Experts of a small language model: 32 experts in each of 8 layers, 320 SwiGLU neurons an expert.
Below are experts of layer 2 (counted from 0) of a mixture-of-experts language model. Rows are named router (the router's row for the expert), gate (a neuron's input weights, with its number), up (a neuron's input weights, with its number), down (a neuron's output weights, with its number) and show model dimensions 0-255. Each number is 200 + 20 x the weight over its row's rms, rounded and kept within 0 to 999.
Before each expert's rows: a language model's description of what the expert responds to; "raises" lists some tokens whose logits its average output raises strongly, later layers aside. This comes from a sample of Wikipedia text that the model never trained on.

# expert 17
Description: Line breaks. Newline tokens ending table rows, paragraphs, list items and headings, usually after a bar, period or closing parenthesis.
raises: "- ", "| ", "=== ", "== ", "==== ", "Note"
router,215,205,225,167,210,191,211,174,180,220,219,192,196,180,222,180,194,218,243,207,199,170,211,196,185,217,189,185,182,206,214,189,204,171,172,196,195,225,221,219,200,200,208,191,201,201,203,197,216,211,212,225,217,197,216,225,185,169,197,190,175,197,184,185,201,225,215,180,235,203,213,251,208,150,198,214,221,210,233,220,172,184,190,210,177,209,173,208,225,175,197,199,173,202,223,209,222,192,182,184,165,184,193,163,210,180,161,220,211,188,213,203,229,185,232,186,205,175,232,219,223,205,165,201,225,196,193,186,224,198,207,193,202,206,217,221,231,197,190,224,191,198,169,219,195,203,235,210,200,185,158,187,233,207,216,183,234,222,221,188,176,238,189,188,190,224,249,212,212,202,241,196,207,204,166,222,153,212,212,187,153,232,190,181,183,199,210,206,187,171,159,185,182,207,173,198,221,207,185,167,182,164,191,221,185,228,215,215,185,188,201,182,207,231,206,196,178,191,209,217,223,215,219,188,216,227,238,207,219,152,165,180,193,189,208,196,229,203,217,202,171,238,202,197,174,185,187,219,178,206,184,186,196,201,202,169
gate3,180,196,193,233,243,139,217,164,214,172,222,211,181,183,213,200,226,172,219,169,208,215,183,204,222,227,203,188,195,195,182,164,224,159,193,211,222,191,206,218,166,171,186,171,211,181,201,207,211,188,206,206,212,230,208,220,192,189,189,177,206,198,216,170,202,206,238,182,210,220,198,170,207,187,166,178,221,210,198,197,195,159,184,240,199,167,181,215,226,204,202,202,202,195,205,187,181,199,229,219,201,201,221,211,190,157,191,229,179,202,203,219,187,224,205,204,199,174,195,216,167,204,168,177,190,174,196,166,196,232,144,206,201,194,229,222,231,157,198,184,214,222,193,209,174,199,221,223,198,201,177,171,194,210,195,203,196,238,218,214,233,165,203,169,159,181,220,185,231,192,209,221,225,195,205,199,164,178,194,194,202,189,204,178,159,192,198,192,181,191,203,245,211,210,208,237,207,184,216,188,202,193,198,235,213,155,193,205,179,201,188,210,205,195,226,203,182,202,229,188,192,217,195,222,197,213,211,210,232,208,200,187,214,174,214,228,198,214,230,172,206,227,185,204,168,197,204,182,241,212,230,182,199,205,189,192
up3,219,224,193,229,209,224,221,220,138,165,218,228,197,171,211,200,212,182,209,184,180,216,199,209,188,223,163,196,216,181,173,204,188,223,222,184,234,220,215,210,188,218,198,177,234,182,220,258,193,188,200,208,211,214,203,189,190,200,200,229,186,195,167,198,203,225,188,227,166,210,223,179,200,214,172,199,246,184,208,215,194,212,207,182,216,206,174,214,203,189,219,202,212,216,185,218,185,199,223,204,212,183,231,162,225,203,223,185,216,208,217,211,203,203,213,178,228,175,230,198,218,217,227,222,168,232,190,214,205,185,165,183,222,212,184,215,200,188,173,199,244,193,198,218,223,207,230,171,193,194,247,192,252,198,213,186,178,215,191,223,212,206,199,163,175,212,215,192,163,209,183,213,203,222,214,255,208,200,170,187,214,200,209,196,215,201,222,206,200,221,164,166,206,204,170,207,180,161,224,181,202,196,195,198,215,196,197,209,192,236,221,227,189,197,211,197,218,184,204,204,181,189,197,234,210,175,224,214,226,169,181,217,208,223,198,179,213,192,222,201,227,184,188,187,173,177,175,155,168,206,198,194,209,182,216,173
down3,187,193,177,204,185,181,226,222,196,177,221,206,198,195,227,179,188,217,235,173,212,230,216,184,201,207,185,173,200,190,193,219,210,204,192,215,227,183,175,216,191,228,190,204,198,147,175,210,222,199,167,201,161,218,202,207,235,164,242,207,176,184,211,203,232,205,184,273,184,199,204,199,189,189,171,222,220,218,144,205,217,179,206,213,237,194,194,215,221,175,181,188,205,204,195,188,225,205,199,218,206,216,213,211,205,212,223,204,178,202,219,207,210,219,203,188,196,209,222,181,205,192,225,222,211,187,242,236,179,236,190,212,200,238,181,170,201,195,202,233,200,226,155,218,214,223,207,196,206,194,207,180,190,179,188,186,190,189,243,231,192,190,180,187,231,193,209,169,185,188,189,169,189,201,198,216,227,191,207,197,159,196,173,216,211,175,162,193,194,223,232,173,190,205,185,245,174,228,201,197,194,192,245,205,208,188,210,202,239,231,174,220,213,208,207,184,216,180,258,169,205,187,204,177,212,172,201,194,194,201,169,225,199,182,196,199,194,169,209,180,239,180,213,204,208,188,200,192,223,181,196,212,193,212,193,199
gate4,226,178,200,216,169,214,177,172,205,198,235,173,215,187,196,211,185,185,217,211,187,210,220,224,183,192,188,203,204,169,220,243,222,199,195,213,193,215,178,184,197,202,232,187,204,229,225,177,211,173,181,163,198,207,188,187,181,239,169,206,204,211,211,165,202,201,180,214,211,205,182,195,215,201,222,197,192,187,224,204,219,206,196,199,193,178,187,181,237,216,198,220,227,201,198,195,186,226,169,214,193,186,205,227,200,187,217,204,202,212,224,254,233,182,212,178,212,225,206,190,189,214,202,200,215,197,189,212,223,201,176,196,200,184,238,208,179,216,165,209,180,165,195,221,217,213,234,176,217,182,195,195,215,211,180,210,158,227,205,206,211,221,235,186,206,196,207,187,185,190,210,205,195,208,161,188,187,200,162,170,193,210,252,176,238,217,232,203,222,205,162,205,184,175,208,224,186,217,210,186,196,200,197,199,201,232,181,200,150,219,140,240,191,220,206,190,193,197,177,208,203,204,230,160,155,204,200,192,195,197,178,224,184,203,200,194,169,214,156,202,178,203,195,163,197,153,169,172,206,204,220,166,166,193,208,228
up4,206,191,201,196,252,190,200,192,247,224,187,199,191,200,215,206,217,237,205,172,204,195,218,181,215,213,235,213,181,192,166,228,191,210,185,188,201,213,235,233,204,193,196,227,209,170,195,202,169,180,173,196,194,227,187,167,203,188,173,171,188,211,188,238,194,167,226,165,201,218,203,208,201,185,171,200,183,178,207,185,218,193,212,189,198,177,207,204,179,194,194,165,173,209,231,178,222,168,166,178,181,193,189,223,211,192,203,185,230,186,182,176,201,184,200,186,208,172,234,178,221,210,218,204,238,189,198,213,180,233,213,219,205,186,196,182,187,184,202,197,183,206,249,200,220,230,196,170,235,203,193,232,142,194,201,157,225,224,191,201,220,206,216,219,211,184,218,217,208,190,209,182,189,172,213,208,201,180,165,228,178,193,211,224,172,188,178,205,185,172,242,213,207,192,185,169,235,205,201,169,199,192,196,191,215,192,176,188,221,182,247,175,185,226,191,168,196,217,200,218,228,197,211,213,257,224,172,223,176,201,187,171,205,179,207,194,200,192,234,212,205,209,220,220,215,191,204,228,182,167,202,190,195,191,185,187
down4,223,201,218,221,220,197,164,212,225,231,159,171,195,209,203,176,198,185,196,202,203,193,243,215,203,192,199,196,195,161,180,219,204,204,220,201,179,183,209,253,219,207,187,230,200,166,191,203,170,185,220,229,186,171,192,186,216,186,228,175,187,225,191,222,203,185,205,180,220,199,252,218,212,208,217,169,195,190,244,201,200,184,217,201,189,150,219,226,183,200,213,203,204,201,235,170,193,168,195,191,172,193,210,163,197,213,201,221,177,190,158,208,230,172,187,191,206,195,222,238,188,224,174,192,221,219,193,194,188,226,219,207,209,185,192,216,156,182,196,209,175,214,226,196,206,227,218,185,187,169,234,208,182,193,205,215,210,217,188,183,194,195,218,185,201,191,176,194,186,209,213,193,187,183,173,189,189,153,168,198,228,191,246,208,187,174,207,198,195,155,180,210,193,213,218,187,241,241,233,229,219,199,221,213,183,170,195,219,225,211,204,213,195,192,160,212,226,231,187,219,178,224,213,215,216,202,191,217,215,198,204,200,204,209,189,192,203,219,209,179,242,193,190,195,227,169,203,248,169,208,197,194,208,167,200,213
gate5,198,234,205,205,203,222,205,174,229,226,210,225,178,174,192,201,207,183,202,225,194,198,197,225,188,236,185,171,224,233,176,231,199,189,217,231,199,218,203,210,177,218,226,208,209,200,173,176,209,194,208,228,186,243,176,205,206,186,192,198,181,190,197,215,198,232,218,207,185,225,226,180,194,206,201,182,228,239,194,184,176,168,188,178,184,233,189,213,223,198,198,194,227,214,230,201,179,182,173,216,179,220,211,206,223,232,181,204,216,220,223,214,168,204,237,228,235,201,194,218,216,192,164,190,232,214,188,215,176,225,203,225,214,194,208,222,225,197,188,211,229,221,152,174,200,181,183,191,198,174,199,222,223,201,227,213,170,176,222,221,163,248,191,195,214,222,187,219,197,180,232,208,212,210,157,230,148,206,197,228,232,228,148,188,175,219,211,208,224,180,197,194,194,209,233,200,181,220,179,185,179,211,200,204,208,209,192,211,203,200,211,210,166,223,197,212,183,211,175,192,206,188,223,234,207,183,209,196,199,171,212,178,201,180,218,220,169,181,187,236,213,200,211,219,209,165,214,189,209,220,162,203,218,223,212,179
up5,195,178,193,238,201,233,203,209,213,209,197,200,207,185,174,164,195,211,182,203,202,195,167,218,227,191,222,196,204,176,227,216,189,208,202,209,149,171,195,201,216,198,204,213,212,158,216,174,222,221,184,162,200,196,195,154,199,199,198,165,206,211,215,184,210,194,199,183,214,197,222,184,225,214,209,208,157,218,174,193,227,183,230,209,167,194,195,170,225,210,204,206,218,210,166,207,199,171,195,191,190,257,149,166,207,192,171,186,203,228,214,234,179,187,188,219,211,170,203,162,167,220,220,177,186,199,182,199,215,193,207,216,212,191,194,222,199,251,234,186,204,250,186,193,185,194,219,191,197,196,223,199,178,199,167,191,172,229,230,197,200,201,163,195,186,201,196,202,211,205,198,195,187,217,195,214,185,202,196,172,189,186,199,203,204,225,185,190,185,194,195,203,220,220,264,195,193,212,195,201,165,218,181,197,194,187,204,183,216,190,229,185,200,176,197,227,149,193,245,198,181,226,213,223,173,175,194,209,200,211,214,165,227,186,160,216,185,196,176,213,210,235,230,207,170,210,201,222,226,205,198,203,188,232,217,174
down5,201,165,207,199,201,210,233,203,206,198,190,170,199,201,183,205,189,162,187,195,206,165,190,211,212,233,206,208,203,214,206,219,171,220,214,179,180,200,238,216,224,217,225,206,232,194,200,168,192,176,178,196,186,185,200,202,213,222,216,198,201,206,176,192,175,189,221,173,172,215,208,178,224,187,220,229,216,183,201,250,172,181,221,177,187,175,193,199,194,206,200,217,192,180,191,189,210,203,202,206,183,236,212,194,197,164,206,166,180,179,229,172,176,181,184,226,204,197,204,179,163,191,224,189,215,193,194,200,193,189,224,225,219,193,183,230,205,232,192,180,210,218,183,212,192,180,234,188,217,203,199,179,196,183,229,180,150,181,227,202,182,190,205,210,227,201,201,181,207,221,216,251,237,249,228,271,204,214,203,183,199,178,195,177,182,204,187,220,165,207,194,224,210,205,224,180,209,207,222,209,201,235,192,201,192,179,184,197,241,199,195,178,226,185,185,212,149,205,198,173,172,191,190,233,183,208,222,217,188,219,189,165,155,202,158,181,232,197,179,186,212,209,196,172,192,228,189,198,172,209,165,211,201,197,232,192
gate6,229,171,207,186,226,191,232,179,215,209,220,188,200,218,235,166,216,213,212,193,147,205,194,178,200,192,175,195,178,212,208,189,210,186,208,166,213,211,200,247,234,202,170,199,189,188,183,184,177,194,221,178,222,251,196,231,142,165,217,194,222,214,212,202,197,190,194,170,202,220,189,216,206,232,192,186,205,174,202,236,216,175,208,205,194,220,211,159,158,209,198,211,197,214,196,194,219,222,189,210,217,196,189,201,168,172,196,208,208,205,204,212,203,190,199,208,204,221,185,179,211,229,186,193,222,212,232,206,189,229,170,201,180,217,184,209,178,197,237,207,205,215,201,214,181,186,214,193,198,239,175,173,230,186,230,225,183,212,170,152,195,217,193,176,193,164,180,211,209,195,160,194,178,206,197,201,195,246,184,124,184,183,170,216,199,178,209,206,178,223,228,186,179,180,226,208,215,205,215,211,209,179,221,205,239,199,180,208,194,191,193,199,200,207,206,213,193,216,207,180,216,198,208,170,210,187,179,184,227,188,209,187,266,217,185,186,177,184,191,203,206,209,205,164,234,223,197,196,180,193,182,204,194,177,204,206
up6,211,176,175,208,197,159,230,236,189,206,198,208,183,176,163,194,167,222,195,210,208,192,216,198,206,206,178,204,187,188,198,211,166,187,221,221,201,173,171,211,209,201,223,215,180,203,225,222,169,180,184,244,180,144,186,205,233,196,178,227,197,218,190,248,179,232,191,217,186,201,184,211,225,166,219,198,203,209,178,198,219,228,186,168,238,189,210,228,193,211,170,202,185,193,216,192,212,187,183,193,177,240,150,182,235,194,158,228,175,206,208,199,190,203,169,214,192,155,236,199,216,161,189,218,202,205,192,190,177,212,192,202,204,179,192,220,204,201,215,191,215,172,165,206,195,226,210,207,227,221,231,212,185,185,212,175,217,217,228,214,229,150,192,210,202,208,183,220,175,219,205,190,210,216,217,239,220,162,204,212,207,199,220,183,201,236,194,174,187,180,175,234,209,209,169,202,195,201,221,207,183,208,157,193,189,194,238,193,193,198,209,196,215,190,203,170,217,207,207,212,215,202,211,229,198,189,221,170,179,188,184,224,218,188,203,207,222,176,207,206,216,216,178,243,208,216,214,210,218,189,201,173,181,197,224,176
down6,222,231,146,202,214,224,215,215,217,210,169,204,192,181,215,240,173,198,197,197,210,196,181,200,208,180,186,181,245,173,184,224,181,201,191,233,205,192,213,188,187,220,192,214,193,218,213,229,177,190,177,229,196,165,192,195,218,224,188,200,160,201,223,216,207,205,214,178,197,185,193,205,196,214,221,206,215,215,170,175,175,198,181,204,190,189,215,212,190,169,193,181,199,222,209,203,207,203,218,182,198,211,211,197,201,154,211,201,180,169,189,184,186,198,232,196,205,179,208,209,184,191,251,172,186,213,205,192,179,202,229,185,212,214,182,185,175,186,244,200,158,174,174,206,212,205,214,213,212,203,239,240,150,240,199,201,176,206,231,201,207,190,199,190,201,193,191,209,185,222,192,170,224,191,221,196,178,157,173,263,186,189,204,195,192,216,193,188,193,216,219,185,224,185,237,227,188,241,216,247,187,188,198,187,171,195,248,237,200,200,221,214,178,214,200,207,236,169,218,181,208,189,171,256,199,190,175,192,184,179,196,213,172,189,173,199,206,204,189,207,220,163,188,219,207,187,181,210,192,204,192,202,205,207,216,229
gate7,202,202,219,195,222,202,207,205,166,191,182,228,203,176,228,195,177,174,166,218,228,193,219,191,168,204,194,162,224,175,216,206,178,187,162,198,205,233,197,206,231,215,189,164,177,191,258,176,216,182,231,216,217,215,191,237,197,190,199,230,190,186,181,248,218,230,242,178,198,222,225,182,216,208,194,195,210,231,177,171,203,182,201,195,202,200,172,184,195,182,225,186,213,227,226,173,184,201,183,193,176,222,226,203,214,181,171,216,187,202,199,202,208,172,221,176,204,171,217,242,201,210,218,199,163,218,203,179,207,202,189,234,191,210,163,234,213,212,204,215,207,204,208,186,211,225,189,182,185,199,189,219,177,196,231,205,168,210,218,253,199,184,218,215,228,205,205,163,231,238,226,199,210,181,208,195,194,188,179,183,213,188,184,204,169,202,216,219,240,175,192,194,211,204,175,209,213,206,188,199,203,225,200,244,182,208,218,210,202,205,212,251,174,190,215,213,198,199,186,188,212,191,162,193,206,208,212,181,224,166,232,200,196,202,238,235,188,195,213,198,207,193,202,214,174,206,179,199,224,236,171,229,226,212,199,202
up7,191,226,208,217,188,192,187,182,161,192,174,227,209,192,189,176,177,209,206,219,223,224,217,205,210,204,189,176,255,205,202,190,208,183,144,197,211,215,183,183,211,201,173,209,206,210,208,180,205,192,223,176,195,182,195,195,161,204,233,232,220,175,201,201,207,172,217,179,187,193,209,161,217,187,191,209,203,173,186,219,191,204,199,207,173,234,229,184,191,169,205,194,183,197,197,191,186,211,220,181,202,173,214,223,167,193,184,197,205,205,234,233,200,202,197,202,183,190,210,213,168,211,207,218,199,216,176,202,192,214,195,196,224,202,177,178,175,203,147,232,192,234,219,184,204,221,171,208,228,211,198,183,189,174,231,209,197,194,190,242,213,221,192,210,234,185,186,205,200,189,228,188,207,213,217,167,218,213,191,170,217,163,155,188,178,205,244,209,218,205,140,185,188,156,202,211,224,199,196,196,201,190,219,194,188,187,170,200,204,171,191,224,201,213,209,222,219,190,223,227,196,243,197,162,176,246,183,205,217,229,198,183,226,188,201,197,197,189,165,176,211,169,195,258,198,183,161,172,171,206,201,204,201,196,185,209
down7,184,185,217,201,203,215,185,196,164,187,181,205,191,167,192,174,204,186,189,197,223,190,239,185,197,208,188,208,227,206,231,176,207,219,180,164,190,179,205,186,208,220,188,203,188,181,181,181,190,207,202,186,187,228,207,211,156,196,210,228,207,195,218,216,200,162,212,175,175,187,199,224,203,172,169,214,212,189,198,215,209,187,213,163,222,239,217,179,236,163,209,205,199,182,207,179,180,214,189,191,242,195,202,186,172,197,140,206,215,162,205,212,203,206,196,212,217,226,180,231,200,233,176,182,182,193,236,191,191,197,161,180,201,194,173,195,154,221,172,215,204,180,242,184,215,185,210,185,227,201,183,194,214,184,214,182,151,216,200,197,192,190,180,165,200,163,224,217,197,211,217,176,225,212,201,189,213,208,207,157,230,209,136,242,208,186,201,177,210,203,174,200,207,196,197,207,193,217,175,181,173,204,222,220,225,209,203,213,156,185,201,205,214,180,195,196,202,200,188,170,196,217,164,187,248,187,181,213,196,227,234,218,195,192,185,196,179,195,197,192,171,231,194,194,182,191,199,185,216,167,189,206,151,203,207,192
gate8,213,216,236,213,197,165,190,189,187,195,173,200,179,179,162,215,176,172,196,168,201,178,188,198,190,191,221,197,190,207,198,197,199,194,198,204,186,192,185,213,157,176,208,185,208,197,206,201,195,207,187,231,180,170,200,220,215,222,208,168,216,191,197,190,195,197,193,178,164,231,204,219,186,162,211,204,195,196,212,225,225,195,229,177,238,216,201,231,209,199,201,197,193,225,227,209,199,224,184,214,175,208,178,220,192,202,201,180,217,218,197,179,187,181,226,203,228,211,174,204,210,226,219,225,195,182,201,185,198,203,193,166,225,192,257,179,212,199,161,200,226,177,204,203,206,176,231,193,210,167,182,191,223,206,175,190,208,207,175,189,189,216,171,231,188,161,186,196,200,150,263,199,216,222,208,208,214,169,178,211,212,204,178,206,251,187,179,171,180,223,184,176,206,177,215,183,228,197,208,229,196,182,185,190,173,226,190,196,168,199,189,189,218,190,236,194,187,203,180,206,234,170,233,196,213,209,212,196,179,163,165,235,183,198,180,183,225,164,192,205,209,212,161,232,181,197,216,242,216,230,178,228,196,175,218,191
up8,189,223,213,215,201,184,188,227,203,191,178,198,212,222,225,185,221,171,192,192,204,188,240,181,192,187,184,209,194,261,187,183,224,184,191,209,185,216,179,190,257,168,200,188,183,210,188,184,215,230,189,197,185,179,197,181,202,204,205,225,192,208,231,194,200,187,226,241,195,184,174,196,215,239,220,226,198,219,208,236,204,228,194,199,218,226,201,186,182,174,185,216,202,206,223,219,193,195,211,231,197,230,212,177,232,224,191,197,195,201,213,245,171,187,188,186,219,208,193,218,172,207,212,184,187,192,195,200,199,156,200,176,215,197,158,201,237,234,207,207,162,190,184,193,221,229,158,174,181,200,212,211,195,182,209,225,209,169,189,192,223,217,218,225,195,190,168,225,209,165,187,213,197,241,206,180,218,222,203,214,186,221,206,207,224,209,239,177,207,149,205,163,225,223,196,225,191,161,203,227,196,199,169,220,198,211,221,189,208,182,214,229,218,203,207,164,223,186,180,223,188,208,192,215,181,176,175,175,213,184,253,189,193,212,171,206,206,190,236,182,222,232,213,166,208,185,208,218,196,193,184,183,199,200,176,195
down8,196,218,221,208,205,173,214,191,178,166,212,199,194,210,210,206,215,169,182,178,192,212,171,216,196,158,233,264,205,227,177,163,206,212,217,207,197,192,186,188,216,181,188,209,189,201,193,209,201,230,179,208,180,211,181,208,208,199,198,253,216,198,176,181,197,192,191,167,205,218,182,180,197,182,231,175,190,205,199,227,213,194,198,187,206,176,233,232,184,175,201,182,191,171,217,193,164,203,208,188,197,175,199,181,225,215,205,170,205,196,224,169,209,225,193,154,197,160,204,208,207,173,212,179,224,187,164,160,204,199,206,229,161,173,217,231,206,182,191,166,213,230,214,209,222,213,161,216,201,188,183,233,204,161,177,210,185,145,201,201,186,214,179,216,133,207,195,194,214,217,187,194,205,197,224,196,187,204,191,213,200,182,188,188,186,197,237,178,212,178,193,206,188,225,204,194,199,196,242,174,208,196,182,187,244,196,206,223,197,207,210,212,222,201,221,210,186,193,217,166,197,213,193,198,183,177,219,146,201,187,223,193,180,175,202,189,204,222,175,189,223,196,215,191,215,200,223,200,209,171,228,222,162,236,192,185
gate9,234,186,205,170,242,167,183,175,192,215,200,206,191,179,233,177,170,176,189,213,211,189,202,197,167,202,244,182,204,186,202,231,216,201,180,213,200,219,218,172,238,203,196,202,226,183,167,237,202,212,192,194,198,187,189,224,159,195,200,150,192,177,179,189,214,199,226,192,211,188,223,194,257,199,172,195,228,197,209,216,188,193,211,177,229,218,191,212,210,216,195,178,162,183,203,225,185,210,211,204,184,238,219,230,163,221,182,217,179,180,224,182,208,198,200,207,188,179,199,202,227,188,218,215,206,218,234,227,238,202,216,242,217,167,229,205,205,208,211,187,181,199,215,188,220,216,219,177,223,184,197,214,205,209,180,200,184,226,167,201,170,207,203,186,190,176,203,177,198,220,225,224,177,221,201,181,186,203,208,175,198,214,194,205,210,222,203,183,221,167,222,175,177,241,226,232,209,201,190,215,166,207,235,217,206,183,204,182,213,174,219,214,196,194,222,214,174,196,208,177,207,158,210,198,188,185,198,211,205,174,194,235,174,167,218,195,168,196,229,223,223,168,236,201,219,227,188,187,183,196,210,206,175,168,230,209
up9,207,194,225,203,159,229,209,188,177,213,216,193,229,223,207,184,211,193,172,201,205,191,197,171,203,182,165,191,222,205,197,212,214,214,187,201,208,203,183,246,180,193,169,211,155,177,227,194,203,185,180,243,194,214,204,196,216,165,218,182,183,244,219,215,186,176,168,218,201,198,263,185,170,196,223,203,172,186,209,198,179,209,156,211,182,192,212,207,198,193,194,209,194,206,189,219,209,177,235,203,179,216,194,224,209,210,220,200,183,213,228,212,165,193,224,223,182,270,186,222,174,193,221,185,224,198,177,206,186,187,192,162,202,198,190,232,190,209,222,210,187,189,198,200,190,197,190,181,210,207,161,170,240,173,216,182,209,207,198,201,185,175,192,227,197,187,226,216,177,213,189,179,202,139,210,183,194,202,196,227,184,171,190,213,190,190,201,231,212,241,200,211,217,179,153,156,214,190,213,156,209,187,187,186,225,196,219,166,220,191,224,196,217,215,198,221,245,197,203,200,204,194,185,213,180,224,227,202,191,169,208,201,227,190,191,180,198,221,213,195,187,210,211,232,196,173,213,215,222,214,193,174,207,183,194,183
down9,210,179,232,198,198,208,183,214,208,183,224,204,188,201,177,207,175,212,185,226,227,214,210,153,190,220,234,189,186,210,203,201,196,212,182,177,230,225,212,195,198,201,183,206,192,204,198,211,179,196,169,218,159,191,185,198,191,233,196,196,196,200,203,246,217,247,196,190,217,197,256,218,187,190,199,209,198,167,207,211,194,220,208,182,187,230,211,204,212,201,246,192,195,148,152,221,184,212,231,174,173,214,204,220,181,179,179,184,180,209,222,208,224,185,194,193,231,181,196,212,184,181,194,157,233,201,201,243,212,188,197,199,210,177,202,221,173,195,182,178,187,218,222,201,170,216,212,169,205,194,176,235,194,213,226,180,225,219,172,200,191,226,203,185,214,192,205,195,211,169,189,166,205,215,180,184,192,193,204,185,187,200,190,199,192,175,206,204,218,208,175,230,228,192,192,192,238,182,167,166,181,201,196,241,201,200,178,177,210,184,219,168,162,214,184,206,188,217,188,158,223,199,250,189,188,169,185,190,205,177,208,229,206,150,203,162,232,205,201,180,188,212,230,218,171,186,182,210,171,207,177,222,202,183,201,211
gate10,176,178,209,204,237,203,202,229,175,206,177,199,224,183,188,241,213,170,247,213,235,222,173,203,159,180,179,191,213,200,198,206,219,218,180,213,224,232,192,217,218,219,210,205,196,188,226,217,200,194,221,200,232,161,218,215,206,166,206,230,146,231,167,187,222,232,230,189,204,193,190,165,190,176,211,189,186,168,214,255,201,208,185,179,187,198,202,164,186,153,171,192,194,200,189,186,227,214,206,180,188,198,207,210,188,166,200,195,232,193,224,198,201,202,184,173,194,223,215,219,188,195,184,181,210,175,191,212,202,196,216,194,193,207,197,215,210,203,225,231,178,184,199,192,196,205,230,201,206,191,195,203,228,195,207,198,177,195,218,182,192,235,213,209,193,181,220,204,167,206,254,182,208,215,188,213,212,188,182,205,179,184,175,217,170,184,193,177,216,183,217,225,203,194,225,200,208,209,185,206,186,195,214,228,168,208,217,193,183,209,184,226,243,177,193,177,212,218,196,201,184,169,188,231,204,205,195,206,208,206,198,201,193,194,186,218,219,197,192,216,203,216,203,227,272,233,208,236,227,184,237,171,197,181,144,209
up10,234,208,237,205,205,217,222,209,205,194,206,185,222,187,191,227,223,214,197,189,216,200,190,237,213,218,204,244,185,220,210,191,165,177,188,215,186,171,205,183,233,201,195,172,175,185,168,179,191,185,197,197,195,224,163,208,190,171,189,190,201,146,194,221,166,193,182,203,204,179,222,241,231,177,200,244,198,194,193,181,181,187,195,214,226,206,224,205,202,195,191,229,190,192,219,188,192,191,176,194,217,183,182,186,188,171,168,187,211,179,222,211,205,209,222,191,182,206,180,162,192,203,195,197,189,193,181,224,182,167,203,177,177,191,233,197,183,236,218,187,205,210,213,201,210,236,217,195,184,203,228,212,208,214,175,253,231,202,195,226,195,240,191,176,181,209,215,218,171,188,186,196,174,180,203,190,202,241,208,202,251,225,225,227,203,203,193,182,171,174,209,234,210,241,180,206,218,233,214,176,211,211,180,206,204,216,196,199,171,168,200,146,214,208,227,199,200,191,220,178,218,196,179,197,179,215,183,206,213,236,197,159,167,226,209,189,197,163,171,209,205,174,190,220,221,180,223,189,174,182,221,176,209,209,192,196
down10,204,205,192,204,194,233,196,184,203,197,181,193,178,186,178,216,185,204,209,233,200,228,184,231,179,225,161,219,143,191,223,235,246,201,210,214,202,189,234,219,222,143,203,211,201,223,206,189,210,228,207,192,216,174,189,202,186,176,191,216,171,213,205,201,207,219,176,222,215,191,211,174,208,174,186,194,236,223,227,178,172,185,161,195,207,178,176,198,241,200,203,198,205,244,227,196,214,243,214,190,193,222,216,199,199,189,232,205,175,190,222,202,190,188,204,197,226,237,227,254,215,194,200,209,183,172,168,214,198,180,168,209,185,187,194,180,227,214,201,209,189,213,229,194,215,226,233,223,201,168,221,217,203,164,203,180,173,231,152,188,166,207,224,182,191,214,195,217,196,199,230,205,161,190,183,198,191,205,190,188,215,209,185,202,187,215,212,210,194,193,169,193,226,167,184,208,202,221,202,211,224,192,183,197,190,166,194,217,177,197,192,154,218,188,180,176,217,181,180,180,220,182,213,223,194,207,196,169,198,213,209,189,194,215,194,184,225,191,201,201,164,229,223,252,202,165,202,210,174,208,218,198,191,208,185,202
gate11,216,220,189,206,167,189,221,190,183,210,203,203,234,185,210,220,200,194,222,194,208,193,217,199,219,234,177,187,170,199,216,192,154,210,206,222,217,184,206,208,212,206,187,196,200,204,182,180,211,215,221,202,178,224,200,196,171,226,222,190,178,252,178,191,202,199,224,207,205,218,228,182,225,215,167,180,193,178,199,152,199,195,184,195,176,203,174,181,176,163,191,173,195,194,196,228,185,201,231,217,217,206,179,217,239,227,175,178,214,171,201,198,193,209,174,187,193,196,201,179,173,163,168,221,176,192,175,217,249,181,244,213,213,181,193,238,151,202,151,194,222,198,200,189,197,210,219,186,224,229,175,232,212,202,196,181,167,208,182,183,191,213,184,203,214,174,198,172,206,207,238,185,196,241,182,187,243,189,200,195,220,206,192,207,192,227,221,169,171,216,192,190,185,193,217,173,196,205,222,242,206,206,177,167,198,216,213,204,181,233,185,187,187,201,187,210,231,193,175,194,231,218,223,163,212,213,181,172,194,186,199,229,238,180,218,237,206,198,207,187,220,226,214,227,169,177,196,184,202,226,212,207,205,192,208,203
up11,165,187,214,193,175,207,186,212,229,175,211,182,195,181,199,232,209,207,210,203,200,204,194,194,175,144,214,204,235,175,204,206,222,167,189,177,202,223,175,182,174,210,185,191,200,203,187,244,207,220,196,178,201,195,204,210,215,201,169,188,221,206,183,171,179,225,163,187,209,182,208,231,172,176,211,227,213,198,206,211,216,180,193,208,228,178,229,202,202,234,241,215,182,203,216,145,211,204,214,188,199,187,196,182,179,198,201,237,198,214,208,234,179,172,189,212,198,213,195,205,197,220,257,156,217,218,213,223,181,200,211,186,219,210,190,193,241,186,231,208,180,219,214,190,205,216,199,245,172,191,202,200,194,197,188,211,206,190,219,205,212,199,185,215,199,231,203,237,221,184,191,237,235,176,202,209,148,205,230,212,192,186,208,204,187,193,201,212,252,207,181,204,217,256,237,199,215,192,185,202,210,199,222,246,194,204,224,179,220,215,204,199,235,217,194,197,191,205,221,185,190,165,220,209,176,207,229,207,219,233,203,195,227,185,188,195,227,225,206,202,174,177,186,216,253,205,219,199,224,196,199,224,217,223,191,190
down11,163,224,186,173,202,220,197,181,206,213,213,240,188,243,233,218,210,204,182,202,219,227,187,199,199,217,158,187,199,197,200,212,193,178,185,208,226,219,207,208,175,222,239,208,178,217,195,225,196,161,208,176,185,225,177,214,209,214,173,190,186,238,208,217,218,225,219,185,169,200,173,228,186,183,228,221,228,174,181,211,185,212,210,213,183,213,201,163,251,221,240,188,212,201,199,200,209,225,176,218,193,214,193,195,184,202,165,211,159,167,211,188,219,197,198,202,176,202,229,211,178,219,167,208,171,223,183,166,191,199,197,212,207,202,180,173,186,216,173,176,216,183,249,193,172,185,223,234,221,219,189,183,205,212,199,212,216,209,212,203,173,212,181,196,181,183,211,206,209,205,175,205,230,200,214,236,200,225,185,181,208,227,183,197,230,178,189,177,152,169,199,199,167,200,162,164,200,224,165,191,215,177,181,231,245,212,218,220,212,170,165,189,221,216,204,208,189,206,197,202,223,224,199,185,218,217,216,216,189,198,194,188,174,174,233,212,220,200,168,175,205,189,225,192,201,193,199,202,199,186,209,165,208,188,210,198